python train.py --d_model=192 --d_expert=64 --d_shared_expert=128 --activation="swiglu" --moe_layers=[0, 1, 2, 3, 4, 5, 6, 7] --routed_scale=1.41 --init_std_router=0.0147 --lr_router=0.00098 --beta2=0.99 --grad_clip=2.0 --train_tokens=303300000 --steps=4628 --dataset="wikipedia_en"
Below are experts of layer 2 (counted from 0) of a mixture-of-experts language model. Rows are named router (the router's row for the expert), gate (a neuron's input weights, with its number), up (a neuron's input weights, with its number) and show model dimensions 0-191. Each number is 128 + 24 x the weight over its row's rms, rounded and kept within 0 to 255. Numbers have three digits each.
After each expert's rows: "gets" lists some tokens that make up at least twice as much of what it gets as of all text; "comes after" lists some tokens at least twice as common just before its tokens as in all text. This comes from a sample of Wikipedia text that the model never trained on. Tokens count by the router's weight.

# expert 29
router:139145131162147128132099121155123133154142145082101093142098100157127117122150144123167155133163112088144128128140153117126121106154074092141132124096134149150130133127105107148122188154130153130097151191119143106141134182106147109172095151132143137127097156131086101140111113139151092088115126116133135157152146145093144124131140109122136138096144104132111130061099134158121123108105125135101103142143159078112120154129131108103119107126158134142144104123117157126116064150132181123103081129124172097073103130128097135143087129098100113136131150166089133134146135091153134169
gate0:139145125133113129145116084120059113158139148144144128119071146143142140093139114141112147147126096172138175124141117126168135083130113138099098140107158145114120150115126142090177138110135116139122152135137136137144114080105171110130130103169119100110156112122085118117119154114165122117110137142109133082104148141153070088154142116121137122098159115117117137136117148113100120103108121155155141159099103106152173155117139130119166107160165149133158132094131134135099138164133121089119142096145138081124117072169105129085103133163154172085111143122157121126105164086158134105
up0:136135149105169168154153128132039144148146103143160122120121197162159153138107154125131148122140100119165122130126140124110139126118102198142133160151116135134108150117117114139147155119128155129140160109122126125112144102099193115138138111170097105119142170115156124144138141145115168146069134130110151052094136129150075116134118120138091158145123131103108171120125143162140104083128108142147156135097148107128127134102121116142161129156102151133128100140121162129138192139141110120122136115105105133138102138140138106129120099132186132120154104135123124145123157109126162081
gets: "\n", "==", "===", " ==", ".", " \""
comes after: "\n", " |", ".", " =", "==", ")"

# expert 1
router:111139116091159132123126161139151131143135137151103139122124098130144133135191140130108121151126170123111124112179086115147122147138074115101147140113127170138128107135103113140168120156083172146138137094122109110081101080154156120123118120117128125143134182111146143121154155154131116126122132142126117130147080097148113172126135127147139145132113121111155155119095088126102121185136124187103128095124140157134161210087128107110144140120153101138138132124124083104143129123104118119141087173112109143137135122120111168146155108104114134064082093166116148152157113138131100102
gate0:147154140151119138136157107109101085112110132136125113132089140135164097136165118106154168119145145119116144166162164122118182062131118165166100137114152180130163129140131139128160141117155163130099070099124126096141118129070155108150148125156094124173166132137100133099120137148070122138132142120114121136070121136117147134142075139159153116127119144138104118133137103139127145167150133071120117162124123132119149150116131126149174096121149160124156100146110105149127138159129126098170146136157143131133110158165109115117129151160116107158172090103138150164096129101108131120
up0:157105123111114170079133185132177144130111129110137149134172109138122104109163116151138129133154124146161095153095143094158148145114136119069091094134160127066144156132143136118139117138127134137125127119167139079135084154129142147136104125101114133096137115071121119114133120112143145118140149126184134079101107107175125155132136105112128162113162135124161092132122143132133153124148142115168118112154119112166098132112148079152125119129156127124164156176127150088123094135132107114101173142145076114178146106140129139113166126135167110136066146125146118111146123151129118111
gets: " |", "|", ";", "|---|---|---|---|---|---|", "|---|---|---|---|---|", "|---|---|---|---|"
comes after: " ", "\n", " 0", ")", " 1", " 2"

# expert 28
router:137140161109117095128160109095143137125203141115124142118105119133133154131118093142138134124144130132127117139170139140109072103114131154099121141133143118132131103144096124111175118095108149115120082147179133122132187157090138132146124126120127098153061149143204142154121139130138124129133136141111136120137132147132115142112152132138143132144159112134072144086104145128111110097128067126093130131128153133137140136139171128172093089114114128125152107098118113191112135133141111144130126153130095136103098149065140137192101140150125153142104118128105122110162078129096104087
gate0:165098104112149143138128090127106138152122124141139138120077138113089098077115107122095100146116157125099067123127140126088110119085134115062132128105141147121141097130080124157123139166166133136138125106120145147142162103131130077133151166111130149159133118118077099126121093131125142145165092100069104116148137135146130148151149145121139147146128120114127109125144126127169152100130139091102147131177109172141153115178121115129120080114114130187144089111111115170109127119129112118117145116098144135139093115122142116166107145129127106173144120094072141154092109094105103130
up0:173135093141133161122139081117171112142153101171142154116121122138153159153102160129094139146135146111078095070123169101143148103117148106141129148115132143107095116120099142101121106143109097120192134182133166155092112158106144119144141123087116118167114147150180132116125151097144124156111098123095091152156117123157138160084112136138113091136125099127139056152145102148168141114154114140124134117165119136107110133127121095127117109154130141149131120152140114078130103132128185092148123124128148157168132108118135146097141104135104091127131138096111099138112112084134105134
gets: ":", " |", "-", " –", "s:", ";"
comes after: "\n", "-", " ", " 1", " 2", " Preceded"

# expert 23
router:099142147130136115100110135099108119152149107098104143121131100092132139102133116135153122135133172115138141080104088143189156141086139114157170116115119132149121122149130090148161107117067115127111120138129151094118138141094140130139130138103140123170144183080166105134141147131124154129114130132123143050088109104126116152125123102132142148147123118162084151127119116117126103141136172113101130132166180089141127167137101130126143118105101132119143092152158156183151116124141127145136123086113160088124152122075135126168121109152134139155112148158112164096139156100174103088
gate0:071096125106147103119113130122152141137143159129144159147118159144116122154141135100115143153125111087180128094121144124172153136121089136116151085129102137160116137142108156155118124127133032157119113107148138122115118134097163115123118197116147097168119166174140127105154113127140121104141108148177070150151161124108133108158121114159121128142135136101109172147133114137153115131116137086100145154130137172111119126121114103102100116125138103141134113153109137157153116148129169091150077119142105146085122139105118155143116137112102143081145126191120123156151119158135100111
up0:113108136105159135133153100140149158136123098105141123099102098175140111148144130154128090119147155122113122142162107117133165135112126130121172146144161137114138106181148103151115147114127142083107161079164120104147109079108143161121135181132130124128098110095119121137134137082152106088114161098117128148153138125135078122142152110110096091119094158168152154134158120128142155130135099080124113105175139106152119119167093164180133077125117139151120161100120124139123070135117147083133115139161124140115160144102060112160098116119122153146111164097114120143118137130140131134
gets: " for", " 0", " 1", " 2", " 3", " 4"
comes after: " |", "|", ":", ";", " /", "″N"

# expert 20
router:120128146138195084109118120130113140148125141107190068143112129105149132117134096145146143135098150074159112132182133132168082132117136081153128137112159129122165122118113121164135103066122131120111157151158133135118125083174121119149105148116146103117129137082106193114123126160096102127127097142126151086094125117132121129122109106165146133104153111156114103160100148185105125108131151178117120133116102143108134137108129141104157089087092120123151141158134064141151150121145084157113122154151133107117140138125088113126148128161150147127135123156135120111134107135149127137
gate0:125168103121179159150109110123120136136174140130168135142115125134120154154154150142117104113114091128110168147156083131165076139169114162116141145094118114110174116119133135165117101136147128116133116173139131128115110086146140107125106089114124147125105169153093147153153089115148138144135139117100135147133159128129111168131096145138143142105135140168118123105128139111118125124166167127130116092169096121112089159135089121058139103085122118126164077133144152076148158065131151105101149130117106177111156152108155124128138147175116107150105133128143098099148095121117116129
up0:171122140120135113108167121105131149124111104112093121132149132117073084138097114137141123128133117153083110116118110144142155161117117139147153119150127138158136127142117100175118127108139141160117133181134128118164140129143114120105095136127145118139139142109117113125117124152117096125132142088139148145119109113116109097107153171126152118086238075138179129134139118144126135134136093095138143108124145141138134117139178107164119107108094119190073164160088120132146096175126143155110128119131151178137113160132093105103158113107141140140169131114112168131111107166138087155
gets: " ", "=", " /", " and", " de", " un"
comes after: " |", "|", "-", ":", ";", " –;"

# expert 14
router:128120136132158121114128154106151147161175113056144078124119142099110116083155122223170156136168119111136098113115127108132114145108130101169135160130163158158155111117130143169131105128090138101123124123129140120078110070132140126123130141124129126142127138104115163126068167163087133108103135139094138087134137130150138122113156117145132129131118139127075139143125154135120122112142150120108103129129146078141109142123137119154137138095116096108094117107152125140104095149129150131129103097112145139143156181133122118120155056132153132091128132133131166134103151089130117175
gate0:138129143076122119171148114137145092100106108162114109170099133124153127127140145152137103115093172073101127149130120140099151110135124131139136128114167139067093127151166111137135151074158126106133162100165127137148150124106117173098116143136150136132072093087149084125134131116142121121100142119147066141144150162136121157140168178170184147112127149067084118137139107123105105122121133125130123124144151072114117130111134133129128127128166112140135153102098113098154127147110123141134155150143137135086159127160114151126116128105119112162107084135118150106134104069110128139
up0:126141092118119137127084170133094159076163152124138126139114126105091122137106116111076112163154143181105114121150138117101116106108146088109125118084133153084119158096129098147111149085113099148148115112129126163156113092113104114105136132177116094103137121128109152109134127133109118160108158135130137121163131114113159162131103115103108110134114101097094124129102170115156138125097176133104138134127117132141152129146146097139105130177170154085174093117137092150086071112091075116157113153136155091135107163113148156156114124147117159140118152115115141137091123104102118129
gets: " S", " B", " P", " D", " M", " L"
comes after: " the", "-", " of", " and", ":", "|"

# expert 6
router:102144140110155119116116106122163131120118115079170070197144118123120140128144084139131128179124160121131157082192123089106103101103146138157140126122160162131126102136114122132149145128131145112132121127142143140109169117132128146140096144113140143141105186116119138102118151153137116108101101128113160096098105089142129122105143110139171135117127129098165138118136126144115093146128151112099101128159156089147164137090111143106106077104089088119144120122143125140120119118135120137117103166129166130074120142157090131099134125206164166076120124144155160129129095151123117114
gate0:106133168159124083151138113129144101149157155078120122089165119128112119103108140117137101143145105126156150130187098100157123114080147142120135128085122117156100126129120136200148157139121137118136113108147127135124117134116121144128128070127152146109164153145081146156106073135126087142129111074106149112139126135149071151128133128154149109099104133157097136103124138123077124130172115120142121135134099098128143102103088143143108104153128140152106114152122132087141137094147113118123071105117129161148091148195139116127133152121107158125149102151142194121105136162130139148
up0:105142139126162077128158088166136086146146101122142110112167107141112154094090133089134186100125104151135135111137131124125116101101140123121185088139127099138104153115151124191117170123123118148148084124128145116124126114135111098129150134140179169117120138138111138148093076101146105125141148126155157121064145091116105141116154121153094107057092124137147184129111170136093158112100126150134134123140115125132149131116130132113106116155171130152107148158099118135115110089114124098123148091118135158121132133164150136137122097113119108125111112127121148137081120169133175155
gets: " ", " In", "op", " Ch", "ro", " Al"
comes after: " |", "-", "|", ".", " (", " un"

# expert 8
router:142136132137162113117129098114143163174112141060140130163159161122130158107140112148144135132094146152130117086133132156102129094089105121131135138125157142121158122142112121110123101079126115124131131134131123178087123161134119090159127147108123102137120121117090121124113136154103087147117141139116147114145127114163113162090165111140128096071137137120144104127113174144145095122145214197097099132137142117145122106139110138102098133109120104117122079093055122125159117146176118153102145129135134097142112136156160133131152114124099126144128125117120159071134173146139145107
gate0:134106117111140110143152123071126128114175155084100104116109113146148105096126130119151161129145116108109133101089130125118081104120142094130161140144138151126136116129056111109147109114142123111105122173106157098131112126158112157126108138140138115135149127148094107107177140077154147132127111111147102119112113138118161111137187129105146113085128116140085108122103097095089122173135130140136171146142118157149158135132139154172148146109103096134128108110159093150123101131141097166168143123103170124104090064126117111130160133152108085167180166083131123132106124133133133116
up0:118149157187137162118105123161155103136115121130128148113134181116116121152128126156114098121135145190141086146135116143142159168140094137117122119175156121177093085118142114122131109106082130179129107057139116149112155134083084137112110165146138130100124137123116168151127143138105132144107124122109104129098116120114098150125108107104141137114153180119111102123120105187125116172099110142130104140118128145155141091160137124147151143147174113125107136129111120150108114100118159106120122091121124140073139147133084120127104111144116150089118069097117122147150098096150093149
gets: "-", "|", " In", "In", " he", " On"
comes after: "\n", ".", " L", "\n ", " C", "s."

# expert 19
router:126148131065163101128135113135149137102124110117163121174099134087126146136155128179125161128138160138125166141120154069108082129101104139106137096084165147138129107108131102088144153088116123090123096127144159117153128134157140132129129128103141089141123123186137113134124149164109138110094090134137129120105122132130124127116196110135138143117156144156139103143125138122111138181156177137102127106152192095134148107125139130118127100134121108095128113058139103155185137131144129138125131151118136075122166107114134144123114147157177114122122114148130146094095109082140138133
gate0:098100112125142115127095150116106134145126154110136148118135124093131179151113088136115111117137112116130146153133122127118137094137134152162163158132167142176156137129175178134163151146107092138131146140148145129175118105136179123124139095159096133128132173145127134111167104138173116117086138134140110180100111128113127102150127124085134129116091125181170128116126105134149121123126119168048147128131120144132125138184109136144116151091123107124115110122131083075116087125115161151130134188162116119154113156165118147153116122111127176155132106101139097144101149170115149127
up0:136127136108100142117125151134132134145146098163103102087172101172142084132142125114131116111129149166130137108140116100111141153099137091068075121131104105128119089121129101148140120121150172164145115129143138146116169132105064141124108157134133142149129114105132135151172184127083133142135137136102162111170122118144120188107108129182086132104158137097124140116124123125118156118143100095155100152081135132119138118090135125109103145183115137098103137159098153140098141152169119132118124075107147155108085110079142127109137114063115107128135129103145120122144112109114116107
gets: " (", " N", " L", " C", " R", " H"
comes after: "\n", "-", "/", "===", "\"", " \""

# expert 18
router:073135149139095130101069110081120141116100132124159120088097127143143129132122148113109122124140116110141146135140138101102136135115139089126133139118153122093140133146103133150129154137111112124125143105151114112130192137168131112122129125058133081143137126145092137130065155154120110093104151174116134112134093113119096157107135149130135092128137170132116174158129111173143118138089122177137129108151134166129134155094117144138128122113061116109151115099160139128107130152124189151102143080120164069146131135136144141104078114116133137092132105125095144139170144095151104125
gate0:134131103089153115143146123100102078115151120169124116082112152136127100144137196143111125091133125109147164166145140117149109110111097134140150116134175122137113118128059114113108116095120168086132149117152139144097116086109132069118118179114125130174126145091134106079120156154133123087126117095128104123121096112151134129122096119112127101147115147118120118120087129138129154106130140120131156142132128143115153110107113147150138152124146145123117136169149116123082131143171127146162156139130120089162106163155116098090109123132166108106161100088128191121149127066134144086
up0:102108160101120165111128086160147126111129068152162142126109100148149147063135135108126119151129109127160113172119162136130112128120118141139128131182188081147107123110093138128108163128084093138128142131163146163087116082130121122168152080081111118154125178122097159132168114145157110130143113101145106131128144139101134159128125143107108098120111101081146131091077143152158126104123113101139152112189124105129090095135139104117105122098157164121133107124128109142153149112123128140127151111121101124126143118181115126171103120140125107127103115098155113132177140138131144142
gets: " the", " a", " The", "'s", " his", " an"
comes after: " of", " in", " to", " for", " with", " as"